Weights of a small mixture-of-experts language model, trained from scratch on English Wikipedia: width 192.
Below are experts of layer 6 (counted from 0) of a mixture-of-experts language model. Rows are named router (the router's row for the expert), gate (a neuron's input weights, with its number), up (a neuron's input weights, with its number), down (a neuron's output weights, with its number) and show model dimensions 0-191. Each number is 500 + 50 x the weight over its row's rms, rounded and kept within 0 to 999. Numbers have three digits each.
Before each expert's rows: a language model's description of what the expert responds to. This comes from a sample of Wikipedia text that the model never trained on.

# expert 29
Description: Final pieces of non-English surnames and words, Slavic, German, Scandinavian, Latin (-ić, -sky, -ensis, -berg, -ný).
router:513410554499457621486551443574543453478447487488561566519465489517440419444530541416447451492480550498521530406447478553500518494544591507438475530508501620617426482449536570524507460434607557491399463478514415565420546480502578492545489510464538552462445579551507533572453419536419495477481491493411489449464532578522454460563528533474438477523510487465508478367456565559470622437477567490514446462439413422536566433490558578444492548540540538499499451488402515542524465473569534485454530469425554468519479529510434575533554530538507557495505496444489551474531523491532452544
gate0:480494476463510453440538439555442574472474468439583487487468484418553514427510523532472470469469518466510481450534552436542504545397536453508516440507448435414441515543507511509412441495589462476459503506518582585518542553510472470566522525546495504394577569519566419532472523421509489471449486497503541459484520556493485440607487467485538462377326530518401476558489510520486526441491569454530471625497504638501443488570544437512568531592412477479455510478478556480571553494490590561436509485465533497498459543505476538482554556515519491535581599443529540619460518444576478469
up0:511487552480394514515544484394469453530585533528444464469527457487523517506457473523512480493407594535502495581497544439544465485454452482519534524424542516526580452567465521465638559561385632470549512509571551476492508435498581479486571502467486499601467486449500561521429555489586434507607465473479423424448526550496560508434389473549512468433439423516501505586605483429548480542410502419433505493497457585496483494472426527505425532475483457447528549519533456462580481508486611422488547441541563477547528617525507470512436487492534454492479495455461500462584554483489502533
down0:503493457570536483414552541457496457454468543496492467588513486498491512457539518454437484542525528521484513486543513567419536443567447495566483399519555491379405502559520451552465491457494466501555550502547502415469540430498504440433559398382445539429566457563494553495587550518490424522458557411471600466501515428534525499537541641512540515503633486430482470464550474540564508590489541568516520493497406414496513498533467498585514449495519547501507474479501524530499474504458449513562489512500555512498550524393510462467478657499499525462354549534505460458508461426580448587
gate1:428509415565494471475520539559445571438427464466577509547532445499517523377514611494465517564454528518498409506483474474483556435530563552434460432534443512440487531487521496541527427470436488453439541420388572580459533462428446522522503431474527388410548474546483460521514537407464495433482483553469531500490463535530511477538528592483500576428584511548463547565472606499577407468474454545434441518509468558537531418515511558464487515538376552510560414542564473548586528520500533508529529526543420472537481511500487585498556601539502527490543442506529530557555527457398466575
up1:543501460550519510488457478375543494470528588349526445519500488461517447532480522448524537545419518522501473485514527507607572491524489538523556465503538503456443544514441515426543482499557427532446609500507482486481538487471476505509534617531449472497449487500498481435427550662406512487534483476490493516597391458490581490615481535390541559491509467538458467426548577525450424552488446519536532500458472524481524446471587481493539453460581537522484485457438541447429507509486497626482393491460482504465409569499446424541541504488496538458477544649503502467534521503593588552
down1:410472451425510449481477377510529590467528639497443417485499517501455493405525492519527452457474517591422605555514543530459523424489462483423511484506500466555475493592429521545412426483441568515491542451510522513442519526554566558544604430510594466525399502430521461429519501565530467529562600546567512509509558484566530452492505451424564540586562510503470497523467505473496534489473449441517545474434445577523462552560591545432479401508523508495495565566444536507575462510436539539463385490462564482463468470489484445522399535532569483521443592502439481431522525499505549535

# expert 28
Description: Middle and end pieces of non-English surnames and foreign words, especially German, Italian, Slavic and French, such as ells, anc, ott, mann.
router:487442602482492553462546521485491420444467477504565588546514526566427437500544504424473486517462524430540480432504507544497533525515573528436448506549490610584513466461445570532459476424515567446449495528531484524463560476559606532555490491452482515466473541569499515538497423568524465477476475445439462493444522634500469446599535538452434458514475449391504478306510538460433553405502613472512452467478455524542574466472566482433451469592587556507491522532439572403494464499586542472405566484449599472486535577526465548488514505493515535560487509454510548504503481500564497493
gate0:453498499537552496540477478477457482430513463486533539481502569524499436408493491447560552506438510456538478566524497471444519485501520523476506567477520496447601474521555576544447549506559539399488503534368506451474534489484616398455499545490470463536493494400508527525540535500589569392492530504512495448527449397530483500560557555576620518515533504558500527486478569607571514523398597455453599494500442544418495456479482417453459535465505495602491505561508485430602499492425427469456564453476556498481470476475563533520543454419381436414495523480515572440440558571520491594
up0:416412489487524529515470490560548520604497471481547444482540472493480448485529442458480447468460540439466565556527611583545574472540424473537492532489580565579611545539498614508522446508514487502460517481509522467510333444475474494530470480509589503545521480567437446515498443438594491514498513474463506520518502531516474510493470481554558535441423475514486514500407528442533620517350507499510510554475452648526425512483511515561457393406479457567521503508462449525509524469541395581520511368584572455458499494457522542500473452432539474503496459483446462499601563451486474524
down0:561488455460392502580475526485525560535469552612497495508535545452494480372460525579520533546602466565591426445474551416545505564548508400473537499458498630555471484415654508453463513560560512406445381530512521508479484520523470488439557525412546595453526462448587527492419572443528476518497454454460442520499577530492478507528570405470492506465467504500470525526525440479512471503566565484453495476516538490464483597539445528460513551460483568563516525425434475473492602417485494434476509478516544459455554484384516492598495535472546512440415550507456521533493515515450496485
gate1:456474502552516454552504544602429428561478570523471523468451525512553416526515396431433559475515429402460551504487459418532516527488481508502513565514482589475606414435556522525388513578511510519458540473542403486498443540603524470531597575494506518509577478589438491427426538482475540505491418511438411512444480536451456405437594497540473554522513380483406479541540529486497488505461577472566521553523516465503609487482448491416534470505442548475540517492537460474487519460476568561486528492439640537547497465519438572435508599532526547594467474444480517477543521477473499506
up1:493589415556402465428514450547453488540497445503503506586531431524528635433572496596478457440440499543594475480526609481499422498531454479570441512482459503509465562475441552474550482460471505589470558583478521576463462430466451490408515531483470460573559479440475509502449531546554513551478534548536510500565540483444475488463527551525425463495481538524525428439412490488461526479540547517483469452535579492493504596525543460516478547581449441540556490564380477458529525545467430431433488469606516375499548445508466458538515373519472525550555518575445452448571540595535470443
down1:499467488542515531457535471469383521410391474606483457558445510512525537556484457581479467433454571558468447553430531519513565498592498480520553597505474467516493499499525516504449551533416468398533634440571575588515458456500579529426527518436539482485477504554438507470545525561480542484413457532536469532526538551524512575520566467418496406454496494571485529501435496495428499514554471657514487574493479526454465558552520523555421461598419601400464470575466520508516401495475576469458499473496522456510531500525530395505515471455418546441464419496436492430519513462512519521

# expert 9
Description: Opening == of section headings and their titles (History, Description), line breaks and closing marks ending list or table rows.
router:522402515649439543500511487472550442453440465533493551554520451555443422517525586546472444538479527495469512411540490551474475511504565561519437445484545538552458500444439577540476466511556492449473539497491442593496573565468532560535483470456507587352464514664485523520543486529477447430526482404492474502480502519511477475527541482470479451507480471492511484409492496480387513483529565545472521468406415531445530533424522505446551546534505471524497514554406500546476433433618629468585567444441515433467485500465427593561529519570447521456494483471477583471552521534471403499
gate0:481518543613569578487466446509484511500549502537537487527565493559545540578527552531397497480403491383454539497478454413519581531512448494406517482507530468540486564464549488464474501423498490519593516600501470462538532633515471531494465487356434451487560490514477551466553423447466456596488422518519479589515516581437495484422464535474485482484503484426529516510573471472498491485412472535456505426415529522536495532414513543595597477589467449501398511363505469578522550494524537411469556547449576463483553619397469492498522493496449491443504522477539513514557547505505499471
up0:483422491504572474508559496520526485469546522513302528528505563480466536470441588570526517484521578476521528475384492490482575536522433610472510446453441495521451517463510529471455544389537455512574483574529436496495558548547524471443477445531522440403477482541492483561572394470533440578483551454493568497534526530472454478425578586546489441464397533518493532443571521431562501443503536612415546409449467510519563555471507536527521500504557475498455505426457478601491471537501514440522596459503495533419591557442518460444526467502412550470577484507515515449534596433516498459
down0:508474449543448481529529510390586539555506563481432463578562536536475476440467470477498486458542473567427447457561421504465507584414492551573552569397499424447443526485416611591501541554473477490449516468535576523528463547508470467516458468545493420475424446594537496493564593518517503501460478542512488401453540412537577561508364550441534532515481478476462515467519562492497479558492450464542598403457479442486506521475538649423453475531502535444449520538553510465526557392503491522612522513434506484386535456516514523464521512554514488511535549453547429522487516502556454584
gate1:445521622478491551511510537540480560484489517420481512567462489567486531519506544457509492449602458494370548451487426498494437496477423571513465499515476561487477567448546382578458566479502448494398435577508563553520462624414509519509440447502458463522513424588469504489597508440527549474542608553484479546407555476444548498490493593437467446504422505462628542560491486517494512424481507554490433430513418523495539532522476582504509543520428457593564511477530502397538536415522525502440478572541510557473555560456476528515510518560461462441465410475450551412456458492495453490
up1:605458431454491447480438496566426565452571497484516492467489503435555457502557523502564452493511516406577408566400561496561449491488441440452571523533540514453517486494483420477577462574591534552546514499471558519501500454571471484399512536422501525501389560553476511460462497524504476522443605490510474541440483496483463639577492519474513516441526483533508495428509433547412552511510435510429476457519443539533485477569523512427551488514441517574490466516634525522570589547547590505461509457537441534451471581454499496465459451443482492490468543496678432440519533481610488480
down1:456586526574521507491474485463527479551529440504442599423450545523509571440486415462508487485496502564562406495536455498505502512472537464598500481499556477472413433523500639465473490453503417453493478569454434604511537498532464595489401526379531432553532443503525620478484519433502480424481486519416514434511444461507539484486506570514505519570503603546533571448474511540452501554448444458584536596500584494461507508556576506534583453598459483522544508552527485502532538522467373460445522551482506533434489441506419449495422485463440481485538425616505528543442541492594447512

# expert 43
Description: Dashes starting bulleted list items and line breaks in infobox-style lists, plus ISBN hyphens and prefixes like non, inter, pre, self.
router:593516536485444540430582452466557488512394479458496466594522518536446482564569527469401496435577530514475533431537391534582440498503579515492460496480449529535519548463447463579537379468509554462509578456536501545452491511488519571584534502468506602439485493568489458444462467540465385479468465425476490445455519488570550475563555515585496485538526447501457584451441561525513509383526585432474534476565489552444487513507524531430427548577545508585495501501509508462534485406590519445461486417383597441495446513564438497520466526486498482511539522464500508423542578511586419523
gate0:552502552530370499503521469547530467509614513535490477415478519597525497482487529491578476441447576586497513511480525505506434456436486566478469452533439564509516573503457503488543522473493535499409514449530481518467522449499466591566574552472550570492559525519465463563413506420472493497481535508389563516457540540527507350465547520464541479491526524505497491487496440422518508532533518532563511541535506481481421475462493426516468532542415621488503440476516489529541519416667527502432535519513457616502384477567488421522512467451615448459576420455409509488577451536581430435
up0:429507550572484551463534481490525472537466549489505515504430509485467534535431493396465504499514477411377594488502508476440548510598530494607488560462564494534438477582491576487517511553420471499497534401441541462576524609505556496513499500574537580386413498481516610497519490610630487562528447541483510621498480500457536449513447508512496516532465495479488416553552468587442499440445497508421472489484495521565537492543545482482529456511531449549331474452491579375518521543415518475513428446535546475487528517481609528465460493510456525509489562547474535481420476472418494481
down0:463533578430558558442502517466498487486530485571477517494428558452492414530465504544528505427465516590474454542579455505524645498513544466421432332366544530490485530430540417438436581454606526467501446498508501527594504482557462507488510507589441497509580507415567520484373480537431534544509467495471498425543534447501449518530478505584545580543488554564532465583511488515560472470527458453562473433511560482516398503471516491482436465450555500503472497551522531510474540468515487383559471615495471517483481569431522456490442548428514496522498637472520502516589503466466490504
gate1:557425516542447410538526516490441470553510588545465462496581503553490473507460494445473493469562528424483591458584506458471416566449503454428511491515433516471457491465540515489496483535478526512459550521562403512419533654525536562459621543391504420508522536457483496516454456498542426479516467604441507514530403527499486526458469559443508434447469518507583498583532524497420543522482405487458493525550492579426523616588579471500601573469588500528548485462539441453483506481431503525484546515555557417542510485415561418539482583539516404498458534528456541435490501530524418561
up1:487437435585521554516480552450495459487512569457493553470445559575428452402525491502489429525493560463512494502471528507594515504470498556483496629490494469473470446506491493487511598515550530386474557526473563518470366598509602536395488586564439451483489502602515430507530450471499404536564479428484561497394498503503552567450432507451438431546716490534494515453492477521476553482520529542499533427561508506541460521436449527384576538522528543549463506475480428502570523455511505531520485502474539509470474387458459494512536461476528499477511431504577510539548505430477429561
down1:464523559467535531481541488510419517452508385480460522571547422533444536538480546610518467427519495464484539541461447542551481534493501506519562463455566524454534565587528548538475579440513645456561540443496421441464487406490567487533463473564498460504470477493496482556492521411452595467494492441515547546481548585502516549512422542519493380628512525466593469542506530463448552456494381494409547501456544463426576477420505436602488497437584433466555568503544441471447463415456535515582487526482491527520461449563526458481493470483472506423526542526571457507586551432458420538

# expert 3
Description: Periods closing a sentence, plus line breaks after headings, and variants like )., "., %. in biographies and species articles.
router:545469556518416572463541441584513454477413500489500487530507530549419475510579579547428531499507482564508526424486506570521526547522501542510487468592471577517463472502424542595474405398541485450450533522539456580463539601500544503545490402471587557463473553526492483549465480544446401465512421479451448496510525529577556468556579499440412424472519466435517500439460547540425440378529584511460515489459433409581512514496552549393456436548536533517521519532467543435450480439536578463547529476440487507458455510515469473505564574498481475442543451467462542373525585525507397524
gate0:509496509497512467511479520495419432622415516522545458413569501567466475461463470517474422480472571544463563484472532477419487446410482546563454548426510552522531587538473397474467521563504522400475566461508485473499506481474589507467535462432474546443570481481525532517542548492528521523452470477515513507428468495486497530500501549527421615458373534641534460546490461464515436429483484505562489431480493485545538506454557494501529582515435570499553439404465521663599542488484435523473434551379580468547513457491444555609483500564490612494564514540462569491484549498478463545
up0:463466523483558501383612486475521512546520374504486431487512607536502487503357509446555504538450499522423548474498513478450531508432542506464418556464458477453488562416467436452432517532529520428540553440519455523463562509501531575499584437502442539521500544437482431400603479564443498534521507534615408530470486476484456533451432423486531564486476532575575532519427456485463481510535495640626480436508453522508470535473588494536494498579562506524562466496472429451511453427515442598579486499478544540496511429531443535485560533498554541447468518539417605497533543548507496509
down0:454515652470495479388492458467528558472567509495519556567498496540475443557536459563507493498402554516500519515500573506473502576435501462446391429480549502515482437484496497583538444445460523460553577505421411507486550547529487527475628495504623503492548473454478427552501490565490539456589456477479515480498489436565441526469391467502458516506532544526486468541465497463407510607420477504474428484588542492511420462483565489575545520300547485516550436505491552522546349434517565526497481500488500497494455508471435551528438563556486524411454503520529491532536485507506490590
gate1:462422557537560525520518470481478491452378391428527447498574517523554479438534510528477445466515442555497489459472510547370479527463478481467475540440462540503546508552553532516527515491508464478507554478607478475502562475519439483434514429445434583530419473468445433521568503523514518471627383502453549512535558509474478533531478479551488467512441504555505474454557513499508458472484475601402508437542526479376481482539517568384467446524470539571509502539544610492465527533483497567526603448578499483437579584472514590543530574512579428530457512402438564544464593605443459501
up1:478585537545415452471448550526598490472619523464439607499492432548471517541534461445474514557527546411491547510596512509545486466493411543508562445566545432520515480427459455530508538521593539506479419432437476542401469591462520464575489471496510492517566543495488517461545481551578460562451597484486451493435487578514509491522526528440479527454600474435474533516498497516488527534531448464648512437463543610549535488409453415545497523466488497488389462479586491485556431469541390521502460547517477517584507433465515452505523479491417549457549508567500409539447439413573546469
down1:487456445473486481564450560472444538530448576417504533554447403462390450461484564526452506502426605508569496438523529440616488453503522585362374474468462558428487579549495502552530406567481466530428524489512522537435458552511528498509367533507564591558463500487511510561540467477452547434535480526562575529538480483510481449524508558545573531502407473474578508417527457522506474481464545572465507495425510550458541544438527516418491480588501509483554465431567535459498536440484535522582437394492528559486584549399510581508565563475442506512540516452498502506487491490482530416

# expert 11
Description: Object pronouns and complements right after verbs, such as him, them, it, that, there, especially after tells, informed, learned in plot summaries.
router:523522591549473546432508452552628449448457482549623528599651442486516427536547523469415456495502627481544546458495490574520533487500541554491433434535529524604414508429511510568549409408505490479443471440524481542439516471470542510553515524469541570483499501560457505541494410563539489482459529500445564444501536504544498427500555541477406429465511457491532502454446528546433486460491547546474457499423466507596558510490442576477533462574552418540565489622461485479428534371552557424506524507448547523502429497514415536509535477535447472560471468462459490473479537484516455556
gate5:439567482507402478481441485525527507577454485534385418400374471395434504520491459531503493574476465490553558464558482483495547486532546537487406491604482571471512488594528551523461417508526467519580599506546444483574458457528526439475516477492541461608491435553489466440480578506499573444453423489513533478579455528455579586436538466574478594520438491435485513525515421460501551529565487600525519491538472472473556553567509471528533450549497569571442586492443453457428508433545494426538512470429468479551483467609474484566529538439538518433489471506421560480449567468557535512
up5:558498447498520512491517500454460554557471544553479504567442506525566490381363583417457483506493479487591508526428457519555442461481505544500558541545519474456477512562457521574506425529470544506510437648509391479528486446389499483457528426530515466548489488617540510469464576547495494512473456516464612500550501598601502486516482552506455492655542498453527557401548471445530521542534529487509482446517478555517462446556444485505529414635403498480491526462410522472412570487576446488488437504481526507474428566507538484542543533452523510464545497455485558453419520537497397464
down5:495543479406558496578398404524516512470512511540349514425394489412516548467463498480440466462436494509592473531510476444473486527507525487543419563450507470458521504467454422484499564536435417494577532533497515546481464473623509520509511516513503584471509469498470473580441501420448449532443608493469493505515510449481504374557572566580509554614451511551570411481518468461514530454554480534520483521496452503511551505603561493467602495485434560441554591523591488456489568483561425461574418517455550586417489578495498611461480505529508477502478486559472473471461546551530467511
gate6:512598436459492550485360459448507491496513436556550513498570469497494520541550452468447385452494555515605512504472510509483499453499628525439465428500562491488546439558471529548509511533493415492489446431504517463461586422502439432419517492475521573497521540430553497538489508460449443510507437419463514442539499576569483556516505523492539486521480527558647497458562485561468485466391602444457387510509590504525553476515473582406563600467546459457548414540522539530493507488425494508493422534475462612510548506525588531446483513481487563509413494473634469455490505559474470538
up6:500529444506479477514489454491488484423422487474489561477459515427502516613490472501457492548482602529527496520479469460550516527601634439441480477458475494530543508557449549505402524477493527521560502495500469461496514488638402539465565493486443539475504478344583564564442514514540435448479516538465520457550510543587477422533423581517478473457586610561519520506551569537454463499441532476455428539453507487493607480546500491541543436472554573469554381467491447498488494461498484407575501437449504584555448475564452571476438511473502555592509451565500426449501447575477541386
down6:531518543564533484568467440482463499409628506553514544539535517517554549505461430469549428379525459500477589523458670575578516546524512589442538486469532455489443353453552587553515498470474505503534467501447511522531465487454504467514543495464511450571445541487414474461467501550522585510562505497524476515566480509532539502403504430452499570500582525526443464522484494427462554542436428455528451515519537461438500549591456581416460552524483484514487501524536471506551480661444422479530489479430421532517491480444475530407470502508456435478440556599433544567487539487448442440

# expert 12
Description: Line breaks and the pipe opening a new table row, plus table divider rows and section heading marks in lists and tables.
router:532495534554492579472570403440576490521453502462487503576519471492496410531602564547436558520566543504438531456557443583532504496534555495529432459540522531512480519446443590565490474407546528482458499476498472572488530538472586601554536485442540509417520521600502452471447492511461404396492419464457479384408545521590523500536547474466435481509484424416515546385456540527491476433575603506437525473438499444464527511505519522463513588534559473487525419571457474411436430468593565478527551466466523458518502506553416500549501499495498563558519524431495544432523568536493413555
gate5:495527455462520518505480512536448505521552523513419541431500402576521449540503605443424521553463558480564493523554492449508442478484497554361480534465432463535511479479437570517436522429568596466519525526426480526562478620486564510506501474473545590447545518507508486468600515636575548535469478547451565573524470591456516461481500453530511514530475465455556536567508547574296419528434486512571494468490426471594520558519497489469549511547437488397493503493496498459435530518585425485474424503556405532528527551510408503516522521397462476497522472540505502455462525480410484480
up5:486605489475492513443535504599537517505540531452460522471517500536458472506517484510432518430493561561576581446570489545532488555452456512519555500523524475559483535498426503599533495623498568550543513483457602507444431519450534442557427509468506601436474586460445570497513504488557443473481500531509536518534488480475451467516552502483421630421517505482514412509516506498447517514508439518552443381497421483445540554488494508500514453513553436527496452376523440510550482440493456488479475528540396562492554557514595481473432400479585443454670589501470411501394488444442444465
down5:509491440483565481512576447447521522420486561452443541561522479472474561497467487629437505527540401561475464498503579560467414571458499618576510468542398509538435490572480443427466570519463570478539486445529390536519553436535457516457545538473443454489465517508476588558557515529532482530504550562543558505499548523493506505528461494533527524450490551535540340523481422505482469402523476518477547467566491443501549598542550540478483588525454500530395521598433492513422557497488545501504528457562442490380457511484578453510554491522434398530537437430515392419517503501539483441
gate6:499526570517459388492508485539557574454487572437575520535527499472550396535492478516469435447504475518412439494473476465526483517578597449459537447520477508426493533563470458610436536515588508482483464400471525519429565563434531520494516540463558530493448519481548452609403467521596462439543525394460575569462481530528423548543467484560549465442507479453508458526419495532431541489548495507492464559484635457512557446456505466460471489548500456363480480552521537510554540590426476483418559503585454461414572530473544576539533473411442532521527615484523530531442488506455533511
up6:441514499490530525518481460464485490465467512561461591510430616482508456499479469532514564546562535493535383429520476544532489522478511495557486512424531604500546544468514472495415603512523545494554410543507368492495589558479471600472543423495491565568468477601490492467549562473566516461554569420483539482476499503533448482510539608588477524547533586528475437538466476469490549478443470499523494525407557466510384498432492527528524466517480463462450523497432476455510524553438403471456411508574446463507489553542512415493584444455377625535555437485503437423438613548491484480
down6:486501592530505443528497524558535445447585552427474489534485495419506477528535561455514428469491549503470457532457496537513537477389473584395452475416586514456611558441487505478446446463448510544476501458389510573519522422507521436548534532461477518503477565574508459552395493439414498601518469388436521529407436509561517486565562482504418497565469529474503502570550538508507430521602551498585401531559542489540459533531493416580517500543422542467512449420480522524500509510425494522586535482476571499589457512505510585408521517454510406517470559507442515538509464432545461598

# expert 40
Description: Hyphen bullets opening list lines under headings like Births, plus pipe cell separators, line breaks, and sentence-final periods.
router:518498515496457535498589497501519381454404496446487578552584537557494479520568577531455506442546553534519557412575452584554449451582510538480456464506473535522496548513449526554568437474543547468414583492611428599402495527484572577535529507438575574462410539543479496565461468527451413386448471443427498467420561555541525448516499510513475410533494424405588534448433588574474449472494548454483536469503404478468519478429530505440511585548526471521534495507514552438444530457584560451474569478467535482471446532507458543476467492507479543469484467419424504469560515512514481533
gate0:526469505504529505457556526403559429391468502490526545495473521464481514545546535497459466451492527534447580472588535487531435566523466457472462523543457537537533509527567452518491577474448517432493544533548503499443562496483490543468520526418483589462444525508501608589542450554522525424549458558447493574458481491472521484582564421507482503558503473506505588483519428478457480531519513530444477438448504485529576501505463427477517554477545563445475534521509532510551517483457564535489543570578435452440529504507459521528234426426546449479464465422422434473487493689486489585
up0:467496528447511487501459512458463565492476614472499465480513510458495488483532554512560430454400469436626518502497449437496603569512597495493500490564434578499424497604507473456538514530537530475546598507434558481478580453407384496508524567491550485425422542443623509530613442390544520474473487595481534444532611529462533554420496431510515614490439421503525511474495525408583449455504541488349544554588490525475511514424530453553537469567502550529469498539509508484487481507531503455559415619519511487491520513503457441481461450532467457530508452453462491502485477480508466493
down0:466500556529513499547593444448484534578478511511529407514545439554507473409556520510484497507430528527428519490526480491364512520426501427540500458520478557524468591471438569570528585525512446454370505523453492508532484510472513540535492518347442418427595422438459432517567585488479526520548581505498472541442522446504466511453451496502489475491585656392458468437565471406431529474527523557473607495559453500512525524448428483485577480553501458496547470602487513417499492500488497488534486532563415478605475602511485498516476527511463508579527538521458507483399545507546531454
gate1:495573460495456464554447549537556541509524445571379538503541509493521488546475496479552510455531491485545585585487494516521488570493492464362522490522485503500607509421459581424564446620543477476546531488548438546461503523454547457566549553410481499508497457540508532531531509502511439437505521588548445457406484529471614556469511614513531414468443487533486507483535472555370537467504540528523469559399549611503455546423540482490446592533541425429522372502405450517570442501509495473489412480462553539500386561509490520470492488493557433453486571497498484491536483451440547423
up1:430508494460472478576518556506500508524503505494411498492561516537487568454429559433520481520460512535587548486473564529496443569458506510460566512523483533549547501419464520429548409562569444522519574579496447568522476524411488520463522452493460433496514438494526554525510448510576465482499461441501511362439453553402579504432559546583474478459511515477461546448464440446455417439523625582586486518527526586497520538491493439564485472610466486546579475472493544474577485557456535461593426456528507586455511509488509468398533454469549401421459543537465461512527494425487651417
down1:524541479492546458448511615515486533451584498477385400492482499490590500486473507440579566505464630540450496510534495498531562570428415476504476528477354443519569597461460423459544502552593412593515439461569584512523519482487475502489440421442506558480564551474524459479469492499454480532531581576498379486463560441548497475426448492489501438558505483552521452514480473454480467499429457538497474459564528540489506503535517488436546509388483423503523509498541443466505585571417492550443595525485444557511471559490524560466450436571568515527499494413515425511582491490608545478

# expert 4
Description: Place names and their endings in locations and birthplaces, such as Derby-shire, York, Glasgow, -ville, -ton, and County.
router:543464540544421583464592416565506453456395439515604588549577483495452415506554554480459471459519603515523523377557424557500505443528539511430467519534558584530513505461523539528530506470590509521441468487557425526402541491513499532615424491371541537418490525533507461542393407470496478448510506487394479493433552569497566433545556527497485460461514465474576427449440501502478556412511564475546528505395481515510545459517498566407525511540621511497548493567448507524442448477570538492497464489451567443519497526548488551484481520539458527472511486444516559438558529523464469539
gate0:477588504448466491495526473464550496468554450467499502497414486396451439606537493539497442494495588454544461513519516479421535482392480493513464547479571427477437553429473480490447603568528507448472589517546594519462510489486481454502384632509478526421506440520610532540553482471480431518441556534414501460489451604495426550541533454549530524560458502513483514526601509462455527465569592527478419480565512455569466637490500579463525502423527524538479456547430477395431482466472542494511455512555497535429572515581387415514560507480511519514455522458508491461440531578539478545
up0:499507466551516462486541469452564462522509535523479512564641486514635488449479598516443489470579530470510545495487452497488424475550536597496584491526502511543504469566547512567467519457431450480519461493544626473490487389525427491606495592519535457459524569518436483437559436513477581531467528482512464516508467493503601492434374497509520553461595420475574484408532527490473487446480447459418538590454550595537455440421540506493512470572493425455458474556498523546454507468605395481453423500460461413572544477476555475513503524517499503522513579558552442448450448509475539402
down0:467546480531406554498490422527556454500441498534476519527546515476511519489570515514467517429517460596505564496532451382513406383450477516528512546509513579471549520467605537543577541521554560499494452475488503479399567553543537536495585509427491482475433561533525553474403424391507531405500414481457424563503514474450514559527490509488382550475532472546569496487445402555489529504517575462504549494434563500507506434557503559501527558413483491509491574438493489547549406537494451529454580427448507546452389453526513506471468398410479546610452443536526501535520546567586544447
gate1:576543524478489569523566470497544503416445512506492473510506490529607455499502473526551532407562503455565509472506433433555523459632471527515602585540490471477488456437466576504570513497516449441450522443396546455502421523433483471586514567454564560560513544441558489425498511454447600483564564528420535475491629518496579551536462503561488488396412515401573504463409516456455498570506559470532498499480548535441565439511472516530479466447462487444584535439517552436587411435525368493513480540572453467498443576498504502430455513511523489477541473463538498456521562568461511443
up1:527380450510502469417531501494449485528586514505471473494513539449539479521416497492536456440577463509501454535562541438512541493499460532463565426487600523485458514532505516500476528484558516491457570525524531544502526612557572427446454550460434604513500453497497440502509398453535396459499473528490457509439546504515492542602527396450512562450549465464476467550451416499436516625519482543503526626410460544532398449451559514481445546547435555554478479496505538441608484461455522545419582545503422458576469553442443498480500450604483420544530458535504585464561505569459603535
down1:531481485484454521478417433506525507493503538597468457338461443493497460520538481442492518561433555538558515577472588511438467633514514462497541551496530499480574507499418478542484507536472409476639435486468483469601424543469522457545523523552540546551493501520522490489576526558381469558467551372469544432598468428487585444530576531453452526503483493468500554519475424514567507527509456506443555492385445488501528543547396494543557552521481507486580479474487452515557460560490575570473495466491568602483413427383442471489497487519486496460446559487519527532421444535468456496

# expert 38
Description: Word-initial pieces of lowercase words in running prose, often Latinate prefixes, such as re, con, dis, ex, del(ays), ad(equate).
router:605500549487544504489561507548539408429413553500507491546579432532391478481570492505425489409509513511529484465456405492533524464507584526533459538510514516564461478441430544558481404412500529431522577485585461517522513488527523527539514479444531604519483607611496512497480445526522500468562472472530431466483483528577540411498599459555483473425565398461497516537430555446429489479496528502490513495555543464520577491545521554434495462566505497532544492571444573509481448362515503398478538418477475487436451506527434497521458461517389529586553522463434524411582587524529417516
gate0:414547571412558521468487438518463491481508516562492409534456513567603418426520505527462466539469539502509465514430495510426565475551548508518443549528492445513548535532509421493486453494454548399468591465501559531508656431509620434482495427560452550515416476481532585509482498470527454500508495506578537525511482535582462498525583500456554395469407519519533561476490473531449409475480500526495464598537489548489531495508533546465501472500474642498467458509530519542510450501483505399533442546525488420562546524480444557448429463473513478498572446372545595475587566527500438376
up0:453486465530502562588521481565515495643477504435457536496544481541558599549601472533573519533513505483497548490518501472512394497514457459494557421530445480458417503539531549486495562521427439537544480483575459369494434464495489615416516494458590490529473477529456497484559533551533574434540482517419492432443483512470536532511519479573423520462483426442485542472432442429520472504582435407492412473485517535567510507479455352522556497491529544526628477552503476589456443613573534439401512546484483455499482567531543426522501472521503516398519492530515413520466530468557526566
down0:553429465542515463525483449650496450543516444539554530472548546507539486523532513444634537445444529498488487478479520412489497484419483493482516470533415588505447423481499503510466601511461547421508486543521487476531472488480494533530527571651568498463493491460418445540439555523489559472554412537523428452476479478512573453478470567481430452509465462437531535407471515525427452484466465403530463502440542485490481507514533482558529487603513512617533428514528403554521385524540516507500599469483455512541490435558412462495519647502519501427582510580523417531469549509497536624
gate1:439485454535577590479479515540496459474451611467522486542438521512359474489512446466438471528504499475530493540531486501534504477491493478570505494542533528490454481497495517503531563493480520434528576440511502531594517469385477475541497454603488426440524520546514466440514531578488478473573462522509560448359595565457550493453553538636577465464464471575543458420520513560499388462484498517449467419518439419437422515483578547464560502523493455532521540493519582618553556467448430508458536573466378509541594512430463440477488514418462555445494563558525598408523487504499503453
up1:502559409449532465540571517450495497461532503443452448458507477562489495575531523504466584440359434532441436479476519511435617545559451390450510472525573567452522409501514481547479462521476496471395471436510457537480497606542549521500567515451532470553394443515464493394544567454487506502548466469488539517481401574517559503477612418474499554548462467485579445503536552464524487523527483531544512626574429551502467495445500529479510484507548540563407489490484406502455482443632497615543542524514455457491463517448500508475505548464465545431444592548425565516455520572511527456
down1:539590521520509576478582444498423469513515485503511452486506496464461489542506504436497497518420454515463559450514537436482511543538482555432393536511433508430473457540572499399414459474499546575475498475497496512414436520481468524513508497519453490534484490443581441534420480429488554576484429525536624513517540568376479530488438524555584519497567481535547403531551552453414546427476505627590445436441468569487442523571506519497540482568559546439463497571495396571423544547540438441533464546561521450457473555531477496483497672485495466487489473560474554473514518511537537381